From a checkpoint of a small mixture-of-experts model trained on Wikipedia: a softmax router.
Below are experts of layer 11 (counted from 0) of a mixture-of-experts language model. Rows are named router (the router's row for the expert) and show model dimensions 0-63. Each number is 500 + 50 x the weight over its row's rms, rounded and kept within 0 to 999. Numbers have three digits each.
After each expert's rows: a language model's description of what the expert responds to; "mostly gets" lists some tokens that are sent to it at least half of the time. This comes from a sample of Wikipedia text that the model never trained on.

# expert 12
router:511496545529464552462572545458497601521541521499558547583432496493441578516482488476558503483519509503532466507558466436517357527519545465470558461432570565474518565447548460497511466538528505
Description: Nouns and adjectival modifiers. Content nouns and adjectives within noun phrases after the/a/of, e.g. government, public, cultural, Nazi, plus suffixes -ation, -ical.
mostly gets: " government", " public", " music", " water", " development", " land"

# expert 9
router:363492456477393500521527502510529480445559399515524438472536500473516562533450460440439490424414520516500475525462452530507506493530478485450449477591451521508547434533469481555463474434459522
Description: Clause-joining punctuation. Commas, "and", semicolons, colons and conjunctions such as when, while, but that close a phrase and lead into the next clause.
mostly gets: "),", ",", " and", " when", " while", " but"

# expert 10
router:470455444475553581470549474527464512557565530512594516494467455482532525545505476582568592458521528482475552450545445532404424570465484454499576495442573549515430622478529409577448532432390534
Description: Verbs and clause pronouns. Past participles, verbs and modals after was/to/were, plus pronouns like it, they, who, which, e.g. served, located, would.
mostly gets: " would", " they", " served", " who", " used", " could"

# expert 5
router:498440559508573568514570570457449407503509547530429479493444595570475435569488492527557483543489434511390428574488595529527428435560522442591587502455537435569504381578481452414548500590480544
Description: Numbers and digits. Numeric tokens in coordinates, statistics, dates, times and table cells, such as 1.99-6, 65.-9-%, April 26.
mostly gets: " 0", " 7", " 3", "5", " 5", " 2"

# expert 1
router:479541522475535443512515558470500500486465509478449468465444541510458484526488376530537506558583518467583511523516552409515476492473435598459533473530409499473536471532487442478461536482552460
Description: Mid-word taxon fragments. Word pieces inside Latin binomials and foreign names in taxonomy lists and infoboxes, such as ret-icular-is, Acipens-er, and Species: N.
mostly gets: " Species", " Phylum", " Turnout", " MPC", " von", " Website"

# expert 13
router:569536612452561469519471474528502330571385504459514444486569519556502416467495541570412427458541465541476469482447511500514444438474516490501431512514492418501497469487545502513515489544542552
Description: Initial consonants of foreign names. Opening consonant pieces of non-English place and person names, often South Asian or Slavic, after a parenthesis or "of", such as P-ondicherry, B-ismarck, Pas-ch-im.
mostly gets: " h", " Ch", " Sh", " g", " k", "Sh"

# expert 11
router:503513541554385570473461471492493501481567442479509514489568497514497526502523536582521621438486578524418520498498406415543565563481475566469474513323548575441550499514532525544609606518491434
Description: Place and institution names. Words inside place, university and organization names after the, of, in, at, such as New Orleans, Columbia University, San Francisco.
mostly gets: " University", " South", " United", " York", " North", " National"

# expert 7
router:449498460396498470505451462542503477486570488435493524526507466447468504525530399403516553500514457521439491470490529526460623513480381479465448522600481520548476464620548544461487474463537476
Description: Person first names. First names and name pieces of people, especially after "by" or "replacing", plus pronouns he, she, who, such as William, Der-rick.
mostly gets: " he", " William", " He", " David", " Michael", " John"

# expert 15
router:472408508502517489477464466455530526426455547509507604545542500498496387461557485431486476512516422466521399436478525538431574506529505520502488526511463441505551525417456625526568522484491495
Description: Prepositions and articles. Prepositions and "the" that link a verb or noun to the following phrase, such as at, for assignment, on a pillar, into, during.
mostly gets: " at", " from", " for", " in", " after", " on"

# expert 14
router:461434464454589558596500496536521495375381567545537444484492514531535517407576523501419416576567443478586549472512533577559451483490447520473485438426545513587530472550468509507393521462475477
Description: Dates and months. Month names, years and date prepositions in prose and tables, e.g. in January 2007, 29 May 1964, from July to September.
mostly gets: " December", " March", " September", " April", " February", " January"

# expert 4
router:542550427549595461544463468461549459540469527454534513449537505521426535505524602488472443374454558508508518493475563536543487414441509466597453488527501498483458481518444579522564510518568532
Description: Word-initial fragments. Opening pieces of words split into subwords, often prefixes or initial consonants, such as re, ex, dis, comp, det.
mostly gets: " re", " inter", " tr", " comp", " dis", " ex"

# expert 6
router:474550522496520448522433537458466533571473475449427440442471414395478501448429588476529413533496551569553533569539421498558452528481517522441477575486579516445439512566401488469503446494435528
Description: Sentence and section boundaries. Periods, line breaks, heading markers and opening quotes ending sentences or starting sections, e.g. ==Description==, )., ".; also decimal points in numbers.
mostly gets: "==", ").", "===", " \"", " ==", "===="

# expert 8
router:566545426577506553536447573559470508491586480471530486537533496522558448520504512550543549551500430468496573471502503517513339555567529529497421514477410503420432591435430512472534488506557509
Description: Brackets, codes, foreign scripts. Opening parentheses, slashes, subscripts and capitalized codes in tables (country codes like ALG), plus non-Latin or accented byte pieces.
mostly gets: "(", " (", "/", "^{", " Q", " ["

# expert 2
router:591501445489485446416603486501470540467489483580420469557533536531476560500471510380543503585493598457573475545494547506494485461494531439486517558522490459482556434475604454499400513445443440
Description: Articles, copulas, determiners. Common function words in running prose: articles, copulas and possessives such as a, the, was, were, his, their, been.
mostly gets: " his", " their", " were", " been", " a", " its"

# expert 3
router:491565613544440497472503474496515534535547524543515528466453549412592516515478548542433473592437549519449538562481493457502589553500595579542621470579456471532475473430471446472409450535474426
Description: Table and title starts. Table-opening pipes after headings, line breaks, and first tokens of quoted song or album titles in discographies and results tables, such as | Rank.
mostly gets: "!", " Candidate", " You", " Best", " Love", "\n\n"